Below are experts of layer 4 (counted from 0) of a mixture-of-experts language model. Rows are named router (the router's row for the expert), gate (a neuron's input weights, with its number), up (a neuron's input weights, with its number) and show model dimensions 0-255. Each number is 500 + 50 x the weight over its row's rms, rounded and kept within 0 to 999. Numbers have three digits each.
Before each expert's rows: "comes after" lists some tokens at least twice as common just before its tokens as in all text; "gets" lists some tokens that make up at least twice as much of what it gets as of all text. This comes from a sample of Wikipedia text that the model never trained on. Tokens count by the router's weight.

# expert 7
comes after: " ", " |", " |\n", ";", "|", ".\n\n"
gets: " ", "1", "|", "2", " B", " C"
router:420441445589527423520502462404420539472513514558574509492525510494563531508457556513467578509520515441509625446402476535559573449524454507480498463528492553556558425506441546460402508456439497600539539461442434442547484418527493551486517504517491453493520528509518445386487505563547436456586504453496460512498471527584488558493465461362540527457428506454495500548464567408399448489479528457424392467429469562506501529524461532461451394475540502430590454483502642441550456484471534523503498478574517495523451439470473526503455502479493498523436406456553441528469508521548510493495517563474538491494466499578487501419506519446551408503541460462489497520470524483512595395578546509554479509549474422546581552423396535464527463523434501568608410517503473488453389424433523
gate2:510534534605537469528487444424441516470525508473491539602444531558427496535460496586515529610455476545408495445521515482549535549554504543546581468474471526530533463460526478488576509572457459534439614446486505549540472557433478505445509457446573540485493553434508439478530570377517503440476568351511467449540574434506573532528479451517585450473510566471549441506524547509422529452512490483475501470534494438479468452515476562533533439571582518538469579496522508525468469456492449445527525554518461535559478527559485582476557456520477650526435484475471595471443484435509496508643453508486464409547491493448485490476483500589570499499469431392505530461605476524429553539383462609493541563450520474530502620373462500417515404690622393459390509504522571518500376504508512
up2:460555538471538569398544497511524515422537457535443497541427600479479494472575468487458507508510521609521437494468563457498440610492458490482566534486495440570566527444548581476532429524498529493440408555515481441523557508603518490474613489413533510441497458499510457583517605481561555528561441507451469576568463541550500510477536474488487552507518496507448490463523528449486482574387524525638607498576392528434453518521511473610436504527387547452504499486507419524470482529480437519585479511457494460524510605598575386507538443492510439431515443473471492534510486473489574450461500460504620510453443428462504472475479477537480533575599408491483504575472471501477482522545529491505430626527466617480477469447490506529518536600413485501373563556514493511556467460494431
gate3:513516481590415506507467465385543399430486501509493462483428580544610532502527537395454469485460557500524530563512506618497495544531435548518567507469410497496532495504454501474618636487466484506520498517469521408530441484527510431486449486450485575481585535408576575517456517517509597536529474534447401586580518470518478497504452462521476400542588427443401451403561505492601474451505506468474470501525477497521438457445477561499489443526494525502482500543468620382553510465516424445573461518496567535467545544523497455538448411389407432495521521591558503469520488576476443545460456553532553503546483532453485527514510499465590439545519483566544516476483527559543447416464517463501483496641512440390492490517517500484467509462497478566515584390476478552417562540443500
up3:446534591460526410456467422537481493499484570452527488494492572532579492481483496474553523499611505475517413460546502398475431516462630465535538490535451620416516540640506478488506551493436518460430482490507541560457472496551420587549561416565553456521499561422473479436502560528570590556433504626567522518467517541542407525516513442538474427528510533557514506472576532564470421506586441501566528542511526398483436497500479425481543547502546431493518552520534539559507538498507460517516494496411469572546455529512497496528541522448419510499474514403507523479494538472470543529529485503514486404463496548534541591504400472425543477439540430527473586529419532504478474478488464508552483521501608541571534486521534484430509450503438488541616447603508471502513525481450628
gate4:528506474541454482471475399524597497574511505521417550425541466480491501507503584559412557450510351566472538558477427467469497545442484588558488491449488559489473496444534531484521608508496553438497504571524474478464507533470435467566468545520497380400567540474482596442537476548511482497533438430480531501500544430552605481504512475569503480495466458539622516458573446529516530570491517448467512509531538476441503535465471413498538435414466581448536472497480452477467478494503519542447536498488518442539451516438572458571623534472403506505522464471570633531537489470483477401484483656564416445440518433498467546474481520546432436476484438474550523471482562460490463409473468502502446509507484543436535496569500438466592514445508435535525505516521491567461511512427471
up4:547536506524434554477501639507466494546371407467541402538571593450486406462462579588575455503446507545470430426512507443483523446570566441475522540534602497579532446550506493544441584489439474510475497512541520443504518541435514583441494461458503484532512525574492450539548619392470536493503459517510460475436533491489433453508548539510433498482345585549553498434524526514467576585551481476503508534431460436496508510547531503515509518427484564493567533490536473383484412484494586519519477503501481526472611538543509508462391448386506535538495552478546582578461512513490495451537522519549529353419387484508501533561429501508558426470500475489488488503384480549437455470549427411514477526471494505547394412507473572515501489513508497695507434434470531530518421496538526
gate5:532542615478613468526522568429549531541395482622433449441514427511439576549477495529452502390476541422431430524511472546564497462533515415471493498500514422512492532524562383534534549388458445511485564491516484444492424556564471563472499516417494543432575487544560475539477475495510531438515458570465438445476596467474518451544451474656532599542510474441471545533403526418527454524524576439466487549508518517454491546496432591499529472506461555474487531492484500451483492589522479580538465437558475469478472535423508539481416410534570462530374573445500473452528593526483527420436477521494458481504500493515567515504516469567537487515591483493368617512468495460482518508568595580564565502516438493435522544532526486464549468408465427518558553431501567504436549466510557
up5:519598548528544530541579448453540420532532506504595567443440424473442544534466511545433515480554457513547607515539574475396429496415541458500525507573401508454595421613508560575474568457475445562423429469549469521495511614442486483431514571533525477545449490391527596461473512416460540358429455502469540454497480370499500518470519538623460469460439496520446478487527508607516414497423512481552478461466541549500446486491472479653503496497527498487546557529536390533518516516513594545455458567555463544493534530527547471505526469505465498500470507539526580595514414538546555500569488512420475493517539391545455521532466472420472518452544483488636546536501537500525560433481524498491441471529520523466539565410416572636519423482470519500564428475523476545546512532530507
gate6:405452516633561547516426439465543506554452628533445539507448568466562508494549433448524501445553516495521499472442395483421530526526465530454493552444432493483519497550497445543520516547502524445615548519501473445435578570597492560565527508502538526455580552525512491534563603399533540495527407573546537515516521540440485475515510486420446534492543508411571351481536361523528481507548537617453570524512513423499513491508426546525494524447484472567359396506416560486513610485427580462576551509521438548453436551624518490569529526432451581528410522509417527436520505424524489509504556429455420554513497564511588491563449467394466523463447420500442489523578560576484526473521490535446456537540513518479505449481569514572525555555467623567521553555503486606474516452517513
up6:582575496432464493450460539397493546576567579514467493541454499503533479508515527530446523486452459545488416575571441470526489505501461502539484455526491418505467514422504451400521467545459476533536492479446566527409459462495481485397538525649476485568511436516512484441472460433456531582489453482519522486362522417469478469443448584521521362515536432463547481493500469454581550442563482507558536457480468480521497444551451492504490545521495551473506566517521524432454419474464557578527446496512520395524398562455427526513641570468531500560504384468552518594491538520450525491522509597468467437529528417417521457480465554526521509449534514541536525529546504567427491457439480379549578426463525395508515517520541559545574465470480412486495584547539441535420554506493480
gate7:527576569456464541524531523487545474518478457492524518497574549530473455521458433558481434411492541530504515457514549521497420567477494520445499470614465596590400411497379571464483385574485474573530499457507590511467485516398542419431583485467539542549499473510486578540509540466472529463536551445548549575516523461368512496561541388410431493520479490460517494556467564523532420514464516495467542468468510572511430532471526412558523583423498496501435495518506524479463539502420446512463480433609485513519528538512421514446405453516501596473503430519478542433486488510514496505528430505517547503489507608443549570513461461559541474431536537561535540518520480473594525589516433484498440451546518512535530449516517409594470487521434453595486426565548564518438497492550532
up7:536467472483455470532513555579467508497474454512417531594550510552442475416494536446516590476454441589525628461430453534509463538459450463547510595433513508502627451538446477576542422445548446556503537509487626354547440678453527442500462492481494459426490546474501558467574484542508545491533451635557574419511520500598479587521474538507477529456423487565487415519516515444545521572543512499458434450517414409576528539470524536492530564531428514493470505540471475517464532599533518529626508490462409499464515496483585569496497478493517549485504528456542497439572440431525533546442457533431468524441537482501517523453444559523539445428497485558451573400418486437498549531514536518523428453465488494495498586504513487477439526395512549505584539471454479518419417457376454
gate8:544377431540500518498484510552436540551538547592559440564460479512562530464472527401517503474482595426585427503448504464473461481558510470391497460502492590521467418478499530486522423447470517558552480409479474549546519454537488591519490439478547514549503499570535572408600467475542580511477441562539493461537551422520513363499531379502420462513570509569541515493511484530544457548487624467533540455527444478473487393485511494538459472451531545545484457570553504463406514630516529468459572475474527544433490549422556432486464535437471533499548616473540506423516546452489479502516469522476448535490488551503403532422556403542553478467490476589415506477438447533450542419431472485448517445547511517528508448530467522551497468445468474574492486486425512466556475527409453
up8:429505467447399476483506484549514475491438536516461455543525534461512506597429466471541459443486440602588424485551579559529579503557446452563425402542438467545447519569437463513459496433447448505455544472481501381474524492476484513566514465552552441516435561504573473486541528478484487614432526540455395450502542581470480581473532494451535427507628457520552527516480492533579502508529497435397584451464404555529488491417577512529594496418466478509545429417491515498525488634527538418494517494493433526523541507480500528465523504599510575522451544562500485539474508535415550467544494496509452488462431504465514490592545609391460480493506534484450508489484393500579543524450466526571507516508401446411551547483559542520527508399511521460536495527400523543526454526448423
gate9:534532472575444514533386537510483565556514527461575663447531510489448460535502499529551506492484525358474462491612485523503550371457470569533552611504539411457600453459491468516465406497524489494533461481516424512410606411513458420522577458480473558449603445518482549482351558517478475445534455492482507559498500481511516484467487471437517504460497618490423555503558532506494451479558470460487443481562490548508443533495450477509429446510528462521420447524568389457509518482514596492524587468498538464525435511567452531534520524551498484480561415574515559519517566603558416475458477491425511467519541479452521530436532516469513504526546544548499544619510567467481396484470494476494561450430574514492497492460614582599441501502584520484602504512548492519571550513503514
up9:515494482468527491480505517465549487544492535462481373517421423522528480465545476519452494575477474555585497565410523505481503498446492489418470579467555539469537489545514477518489509504514508464511582502545625518521565517445614539387560430457513459532588473503543582479466461545521491550492511479538553406531461465427525426597522540505524559530526511492500387490482439426477471486531520480470541497489564527465511523532548504515574499494600538566497470511528479471526496426406435447512524447459453496455523457571477604505402559541485509526365495529531543553476532451524397487603545514444566493551510498432472460533549522569532533544487481485565471421481427497496502561492489534412560528490485477534473465503410448428471491466509524561483397448513494456479431473533554

# expert 0
comes after: "\n", ")\n", "1", ";\n", "-", ".\n"
gets: "-", " as", "9", " The", " -", "el"
router:404529479622403551519513488466425441491509552513498572527496401483549383489472530488433537506540460485466594474535454496538519456515483549511529461503456503487411505551402474528479514494426526564540482490462428472497534427386544547467450493480545521575532457483527487513538420533429524417571509508489464429492582518507586460395507482470456482454486449408567478515489487506477475512507485488489423544532479511455508532483501558438423537511463556454498481509553481556523425533498516555450465567554504448580504479457498577452458535588561453561449527409462414575583383476548571475444466538436565500509557551496461490467456505496410365454475583454421498493551456412518499569620465425564525516505544579545437495541453455507457530479456508531598404408523451532480480470411556
gate2:566516373540497459486521440481577529551458478543524506652495452508539570580480525503446579415486484461510502528456422397488516570512500598513496533585509587472516536564368576438450513509501500548508490549495498496480545530492500448486513608583509452566528540539445451558584473544534508579485431486583461532532473419483404551556385512533469484384471567489443506500543517433561507416526499468500494520456512511567468554588421622528612432527439452511444573429465551526485527528502470534509546463554447564553490494507482529490520500529375539496536406451507515423563511543459554552456521529484461487492475455455427434500510443541557523564507490549582552473489459593535448464558622484497492455448462539484497576428517515527419478493454529401512431453515434434446463583446467
up2:615581484506576473515531511499547485429524473475558387538539580507545490567521519532515491484468520474571494517398472470647545545558581496505519473510432576502453467530461546479466536569602491592596467554582553461541516466535476455472503503486515505431538504519486422432497506486541487481502436515626484507443471526481536598425433468596486558455508444598410488396516541523574478494492459474422457603461482524575444490517505535439556474431483486510507529529477594568479498504431445535465572530458568587474493494491533447501612500473515558551489452504482503462481548469456566591474495555513550471427478405418523459389466504548539499430563451533527525503563568549458476553528619498488573522470522415413602541503525590520460417505438529470512516499507532494496563551443435
gate3:503506482405445470517507444500452416533491480437445490510524469514556576440528548484573447452427504415534501370568481405466429453530500495576531441513587422519424528525524507481505514580464425473466467508571473473389552481438503408513407512558420500465523461537569478542488481448476540607526524528520440511491404430560434543476548494454374491502442527431516486440453543436371505506529452478566487461534458431443475538450576518626449484483531572574469514488571496508491491526532530541525512550486556606509486459519523445488480558532577459392583423461529500466512468583464575424507495526440586495467480486454515454467509475457482488507527581537541508448589461519529495575496504547405575519485444541588470521525511458539380410509560464515527526491498412512484497406463527
up3:556508545488452448444570473496471569517429563513504500507491463502470613540468527522445497400486463527496543415628486426505513426548492489523504456496447489491529511508531504514502482454487462500459567522377469503521543549466508513536508520379544492456547509555489517533531563505399596494457503532572391489533490494517469485566467487482493482571454480449598444361526504524525521524469515496522473520447447475555524489450502529563608482531475442482501522532622470533511455507459512556550398501488468540492393520446547516451520513501499521436524632511407502392435473447498448487508401577492545497431571518502548581531490534509507515547496497448548452507477500485504390507529544488486508530549502547478409394537509478495499433532401455559489509544540538510505505550552349
gate4:534465523530512475455529469609531459472534419461461505505514514475506494428426542530501528518546487483546483453503466481436540477494492432528524558427485440542494585504425454563587532523532451469560510409572460530498543555533448456537493455561467496505413503565476492655548478498547576456570549444509521598474545514419432624468462520505540444559579512527437492539578511433515562437507434476485515534600377550498483480500477540420477505533513430552575495477455439548533518470492422528472541501630454527584530560479496420410496505543538494421519561514526481405462423440529497529547517462463521496530486526433583516531498513438521479501553512472476523630486507535555500542580495382576493493477472501497502452499422493517446520431446568524443530545513586494458487461479501
up4:426525500536565476446449452583472491375445550478456518579502499490397451523432551488432482550616525390480598484563559473447568496502426579543474602504468560526530563526522442498552487497526531468462538454463488541544553443485531491488426466463443394375513501424534528463535490516471496459510547435455514515393560528398518467600521435456478495585607525461452450519523527454471481574498550437536423562521517511482489491554553547462496472579550524451490464461482392511482475456417466472544535456520420449497471467548474474497561487498536509491472442463547474513470358480499522517446483523505517431523590469452457486571538421434543500495600520513460470529581455574462498547493562441584541542491439493505500441464436512495396509469491580364451609530403483470471485470494504
gate5:484459561550476519463509531484441468546471420472491532526521419477491487550508486470476505508504489446413500377488481448484568393458408565576427342526570476395546388471547526563448530595509569495508483498437468475501659454480470477509542373508483462483490453469435463422474527510510553466461515513497464522498451546498519452570546473399519448429493545521530476557497555426550442544516452539421529424470529438518616503427528500489522411446462497452515514364508562558530534547440439475450537468451540472555480423564463443476425464550477473443501508485512460588533520481555378506493484580479495572573498540489475522466548531492380434465439454537589464478537599459480570548601496580450525496526389519604523485506474494466500532486468527590399465476559507521488529447586589
up5:499610454461485504520475489452534397561502467549438513447479415513411473616614452528539474487530540494521520616490482572486551537479470543544355539475490581508496498481487471512432416547507504520497520522474525554505525476410568579527473483428482557538474525533430539513433515545494448409516506494394416519407549456493575461481407559510545574456451465664464485406547467512527417455564523492570467430434597482550541409453516481507512431517416498496543588497482501578437487487499478522431356558495546561519472569504566400440573538552425501502599444583487481462452451529537533432520452517530511452451474492528498454611507458525517432547425485575440522358482489454471463528460529475517545499474393572526494488460458550548518546478506491481557545523562472548381524514528535
gate6:569502520557529476560532433443449545515422554481565549456517544390419511528482466525482554557458554469454534476526545518432465537525486498499550525570500489523492558549460539487579458460535466487450521495581513492530605428407472412508543522464400480422467432546437502485507446405573524445537503509554487621449450485509449499489519474460538529492505569582545509487460480582436520502450576502435457461431472475351584556474487528474548453511458507479568575379498505584477587556508517493414560461464576467526432459472481543509574546490510537565559520471460480545522583503485451487504481511581565477504479518519461468464441496528457496491567527510444466374493474542500477552497561460451500538600523475486430526478551447445482556430395491428542551416563557589491534437483568
up6:525487573489490470533434608463479525498504477390547569545416562488481422560526439485521510558504479377519562515560492463523495504534504488494545476501506518417384501470532543527454544479471527485530588457576461557521509470487579437555500468613585581498547459470451530503557462527497557464575419532538471464543527420523407491463489635587522456492471478476450532529446522495477451506554426562499493560527487543499445515519504535460568488605483565488529505307561533453445520540554470468492527463407566558553540525509490518484562528501613386497503491556500547506507520478551520499544463464472535462544539492543447534468470392493454543463576566521479514388428502502466540482531566553509558490370547541494500540517402528405467478551527547359439452445578514494579532503463499
gate7:504417538586420514546414433468504476502567500474479425320442484580416500422472475490395452606441429409453598487455537424530538507464500439535484538559584507469510542511464497572479559568495534496540491520437511431504506584478549543474528501498521451500439433480466481476432483451506414476526462559493498545563505467516457481548492465537468346438426360418438468560483478446526450516353514457409516455506532517436516519502468453564415447487562547485489496445456500420525587545519559470568486395550567472567500440469490606545399442482476473549570433479520439463504536528476503508462437535523523582436489520437512445496555500499612603479439538483516443513493492570455469426432512535482546517570506449521561498438531559463457532467483578509501582443584514521430558524537492
up7:519440451534473457437563522512484479478485468512534460495465470542529485486484533408488510491473466499391542467476512466565452495576523444478454467454508561520494518477435505514487495550492517474556491571468487424516463449543399525544393589522512454478435548474563618542484489534468430504428531484520482437499518552473588428501475497489434469521505454501456494430507593421492535502421560558509547425484566453598464333548508466433478597446473565454440538424519458481455595458489507454561526507451452447476521492517397505513474532450530509543548581491492478483503489512602499489525481499488519537488552449468428509516532446599487450519421498524560532435506526465420493455554495468539501497530495594551537493478461395501589488481494490433518520479529535470526481492476479
gate8:538565503451453505499491537565528541444521510491536549532531485516511514440531423539489573630515528484507518518427456515431473568500459528548596489490459487389485457510558482522415510524501512468525522574567479566571472498523563509528457512411499584528413524499529446544600443494436571494497511500535560421535440578504553438493483481508534428517454493516522551463516471471503436517498538404491532536494491450488513474499506465419513499551434468488499453525459525427525589461445510501624516519511499537499550441524428445399496495391502494484456559489562531482368474463472482404483584519441552562496485424429516481512480432521569519531439490515447571423580456470443548434396449468479489411458491527396455615469397468487377515419611516497494420493456542527375562652358509
up8:477577576538536480456561630430511503462496416505545524561383599526495544419458493522400450429445475400536532466412543500571518395454513500511502493527477468504522575521474432412518533484489458485506483507517505468493496474454468579487433481553478518524570584620465486424595570436571432442444498559470503439461554536461506458449522488483473529459552536496428453502459504549540416464474526496528538504508438490490464464626424488571490473458505520518413482419426525502432520495542407523488530482553472522587468509482489472496432488496478560505521491555539455532518488483516480548493387506441386585464567525432472502536435552455534570389482534596412587491432435525552509520551531563437495429536438535528467478549464463497571523470497545518572567533518510442519525498502558
gate9:547517620465481471431540589612454489565584458576507459556526475558517484616457562435517463531554440460443540492455411426463544537506392490568529509503482541542549495588454535492496393593542535566501516502571468502514482446543487491532402596505471564534459497529527532611472569447509511600556486456499415430478446442551479519526597516517411420558554439562551435546537506518499468466419492552493514538496444532525501478525516529492482596476557481514475500515524516518468441442489525469530485472530538492464455576539474434497564494587541421459543457554478447498505473515525454499504436498479506480552576491485450501492593533542419526528430383412572410596557523545559477454500537567408549566567504566493521481577463469454574444582436411507456507550512519425444551422530437
up9:561517518491527540488521539470524547420489625541538509442494453515522576506409491501521479475450604506572560606489520598512520454519592527523417550479531483489513529472461516541537525510468404495502495483399557515452482500491456499430458578512433590517534492491531524487520468561428527528556545439373509411547435570521562444539391463558534567589501628514486569464474552448405479552529471639555479584478507405604472538541465473445513427563555467488483524492508508565523522533608552417443489469549509467501523460436479450591526543463556484455500586461524564556514493468557482458485457529495508569554553548509470469513460449466551558496610498508457457519500407478430538517461471525569537496501383467421463519496459503588463459430500480515529427471484466532471486409520497

# expert 5
comes after: "0", " D", "9", " O", " K", " T"
gets: "0", "E", "2", "A", "5", "I"
router:477484454584551504505579430447434437472493494494521568457482374547553462571407507464422561575563397466492565488466426518554576502522440608581584556522529484536463464548461570486412486456506567517472456444452435444515555456529419512533458491466502477556449411446573458493485481504496527475563523537505552453499525538595489535460543483443433472443471503458593496477499391497453474384515459424444451471537561494431494506470434454509420553527524524409553452447516512497497455521391493495479508487512471486505561446522512555419450489534520430557447533503486543578532398481502441528567473600338508493581468504470420454404532535540499481438488515472446506572509506515570413559568515415516415550482471494470520500489491554557396452488486514549502454507552477495557455401428534
gate2:461537392567581582526523462498517509488471506576499480500446491511496426491567457453551537427426517584492460558500458401500467487482478508468379516471508500560474447511540485399442601557589543506521507459508460510454534448482439624516508509453535466470522481578565410560476540463582360538443506525470504496427458508500517583460423494473509489523569443503574555554436412459465492455422501501520500556485401474420413399442478408633436429538489474471460422545529504510399566478462469573533511573423588547565466551463520539403526502474481491555461450435508474533545457591533544615477517441448445581442524459492640492472489496514488498427485501491592541492530505419424463437529498482457494513496448549519536490584436487407530514499517531577535474524443478512563503527443448
up2:537489420505483585531481546567501596559514517481511492503517559465573505505443430498468510507601488461504443551544517429355546477445482482422561468528477542554410520529536463392494484486601625481548493486498437500506457405476571461457520542479530497565417437491439505418477523564584451475446518473424471507572509460513416491496531522485447478488487437578511504469460484534547511578484629488553481534458519468518520447513479518412526484566475481470531488430486511427541530435538518476584524530450521413471502448569549541489598508518399524473523556519473533453476460439482498492519592421507624539484510615500480430549515598521477520515555449544523586462496483553557598485456552444467551505409514516561470510503439573525474367543533512518439501518508488461475456524398558
gate3:477560459536498456483498551510574507517463487522513548531509485541521544550488487480428441461528528475478443532459496594507381539534510497457413550398423527460644590565490546440549475381417498493532462510468418469572543527474487433521456578508518497601473472434525690439504470495497458479485491479544449460567473393573575522415445534496419479484537551489474426499677483525374561453467477482385424416508554549524567471512562439453484486571496542584428487581530453430504515515564519452490472555507520492538416522488544571500479520454589596549443454531539450403390557506581501479490545571518431429481498489495564480481551591494558523456452537488499447401508503509492485496556562500503448526523538516564414532470506463452505406480456589586574548568456523490565555474678517
up3:468487445467469494529504513591448488557534502591469553507424521482506521474508515494530533556504514534450531505418539447611553447469461415499580454504526454461407432402531524557427531492498485515556479530495483538564516464572496439583559521501463545433473454464457471467486465501436542479548576475487480514482507522542529505537535471508543490470500369537474554542470423398519485442496541535435496470426617546454450465594479458480496410542579491564503568552503409481510527553375402516481536472556579524453507437518503438459491551497457425555476512503551544558563543499492508484488474565480499526487542570488480459561492567540544565410461488507502489581365518468541534490487602533512458517483494561508539542443508525403568564394542557509501482503548357455518502588437579
gate4:614478562459475472516487440506485495495457537563422528508528508454497505479484599445513667547509361491513501488481545581460359584483508585512551514488502549465531516452422462533446505610594565522466429527525522503495417580454505498554506571468461412507461515522458501509545559506543486418509600497462571518519433461469387429445606542551481561542440528526493600499533425464412543494573438480486538531512461493566447483481537404537485589484488528501487575619423523508556556480520492524490487545501557519447472569525434448510497473463476455546406473434592485496449457480509491465387527470573525495540496454570552571544492477505444508550424454522489505405467492442498512555562518537534472570477569463537531490511419358448461481477541416564529551483491514537379502495516520
up4:455381574499520565490519550545564463516484454421516440426484593504525501522476439522412528364619513499502547500513539436565516455589511452484524531507614514487575494500488597496517529465529546452500455519531462540465563506513516506447504410425465506477480423369476440507506422535459501518463452483391575491535561545440557462545497512420461417589532475489452465567398483504539489563457494465481485441500493477518529563484401590523548388487528454548567382520531492460447505555524495528455512561520498460424452556494555572432544471480526459405619510488510464559479491537526453499563450475436554517524506520482482373371564489586471581401551432472426511453498579465449513396415507528431459531422504514556537474513448493457530482431491549487517536460456497406509462591522439
gate5:452547526501459422421471560472597482396483516488569463448576448480500482469424453512477434483546414501484529461341570466491434437458443453550470487493521480517459506513460554501552492453552570477492556547500494447432526537390579504466492576418468432540497380532571472547387495512509617544469481478476483508474493517532421499509505459422485470469498558580529478391548542516504526481415456446464532490515492462560434541529508545476453642514472553523519548507430521524524498505616571447506558604522498487404422453520540398513418546488460550439511448471515589426427477536502482499535518488494487470455424431468530586478498549500450520457549501383496488487528477487474365424501599518557456439545516419566554532418499460528599510465491517506425476514500457528439475437431408
up5:472463518486464446603585499459489487552480469380518534494503466515455550466541507425535460518583485498425437525555511568514499437461580515486518455486515467595467508569498544529653533519472528474470465458498505456497532470389541552533477474528527480484584535521465536458515510526600506494589436498348583490439517519494507493492502530554424493514591564516544522562593561457550535443520511490577411400407479527584477500484386496473560504478511459488467560512504481465444482472487536458458544538549406512555502429402451475496490565475530447451552477477535470471473483515495511419532438473475481425613555458429532511465453452482417420567459532499448534471508605526442463476499445561517538344573465513490545529546438437474505493423476557467509473520508485538569535393474385
gate6:524572482517369489428457442533506517505406550481537520545392493499525494493497547453407552551553521476510452494485578484476485502535571460466416531450488475532465496444486510523377458444479438475482582505439504404525475527432521457569537615498582550596603409518487434489443446490461481499503482484463388465504523483509449460549478520525568553527475485493511504478536390421519515487532478405412523490456506456550499530480574467516432512541393481485529584465516536483438482442548491475493497454475549508524469520522502500482432559583459507533497576429595620471552435490469493543502534448529432544407598546557595453515469534479479530533516436482441510492507477514526516480458507508483460522531444482551506475591536459404491538565494452437532391498522569515514555518457507
up6:467512534504449441550416492471523536464510499477522493452504501642417389548577511464557569519505444506489450497486459503482539501407513519498518563535459468447428515474447500575486544518367491529540559480438543481475550495436490670517495511536534481508490444427550509480597399516468587496448355557530505402593493550567446492474502584555529571479588472515379441493369567527494500430406440473486608438488445530447556424476521556446532466399400549563435501441429516463553560520585515573487512554446494481471505491443526431463590498494491480499600521525438587470513554452546530563510452491525552407579509402511486505448489482470483473481514441517492547483511526508474522506454526464519516504493450492482439505535445440502494439467485465553494540470539551424512453592483415
gate7:451522574512482530488485492570569453513520390522503481565505450420455378539461498499519469495521549559519491440512542479530632371543578450465408506606507541469526478566446544487473625458510536525504532474519579508519482494551441448498611500462552526485459610527513463502452461513510507458488460448486511506361470501468449536528524442416504600471526526476481409425439423403448496555504431582425481430418476554521495408481492592493513511421554555503572493459550569518516500533450481508523548502547468467485496541434579527431530419526501505488554432392514527507519548588519537592488380446474487568500610456514481545545449550483484491630511552492380493495534520465489479522510496534504437563539464513483658425426581443477461542591504441578372467456481463483452552509525451
up7:648421483565505502547489584491496636549555536505530467446560501487498479536487488486459511437598482542388590461467579512643498441498516570492554560494398458542467496429487449480462525455492494543531489577506479529481535521516509392384541432543517477467526494491435550410569625521443513430453414516502601487472484517477512485485487452532481441436499487598445470558527547484531502549541455569486525505462484512498406458403425575507584440440494463485458521512509490469489496523404421418561613499467450447497519528525505407524558465526452516480561475541479557541507440570538365573481505561466581528546551569474444482572477477494575613526548484476592554445575507554514527454537453437480573472515430488488410489515457488571581520541478612560455530450490437509548465649441447
gate8:506503553503598509528431536527528443422461416520547495557459475487584523522473459393491518466599453554480550553565487427474466482449527426578434474368456582408462600461452463524509480487528536499549491497503487540491516541463473533503504477505389461358531500448374402492588493584554428437540557452526464552519500508444544428545462392477446495488480478496542416589464545485468445458496427443417510487474501500485564565433543497509491487491488465444597498506486528564489496540582500466519508514509458500448505484483568474452491509534448466527596593453551475511526471469482566520474520520488550589457526532532575497458409499550506478518422584518556497426428421561519512487478494551538489540420433546445516667487481457548533553515475441435459560584468532517493471429588511
up8:501508592489433438517572461560550521485462448478467439474437536541527454401390398483527444561535489463461435498439417602556518468492504534466427545465590477484455520413604494496475510457551463543467572463483521528489498524521517486437505467428580621492579481504528433448491467588543552468490449419466494537480476520482526510591517498461523432509455477503520560563545531516503478517528505496560482533525445509509474457512529443517485545515532558520584478442547505446546543521529596534460469505446524457466530565583487450455456463559529496538441408499547396483476582442508378569449533448542545448507499514458530489442505535434515409450606517543545573452514617450459550486501464507450578597469505466474491532485566565442486514522506447506488462485503472426490513496507362
gate9:499492548529456488572487466567503502445461515491452551422392527493442542449591531458556469546523520473483514399597591499526525462460651603471558516420486407523488474462571517515475543525539508536592427504453581469470494433497443458511487471541501544522503536528470619470561507521498582501448406500472482431547440471480463428554525407540394537511414525587454511402602537427530506460515411396550486535477537518485485500522547486531508469473444557491559534516447492507510510654489473487450520445517556502499383651465440513547493573475495501543476514489508544502441497436466398416453561473564436562440463535421485527425495438518470627521496522512557478494497510526460441484509517558511646527499551470534379535417481502519544552582456545457576534518458509591439589472431502
up9:445530426460497550508522404533526499502569517523567498366507636430512501522493437564564526440495575583478484513463547489604466517421471436424417456517455436494460552495575474519539398552441408426545508548527454475391501471462461512554465581543472478608578562448507523437443559481496469533511446589465539538508625534498462494504418429426472461483451500524580454382505550409461487521452458527513473546515429536516519491462490521519430474514441512559539458492518507545518413474498543410633574588517478551449536493525502472438506491568434550503507476626423400397481629493426530530585577467521492516454378477461505625500496524489524525503490476541546563525463463499475457454434604499593470539512497519479501466505484444474426462532470545697475529522437465574557595472412537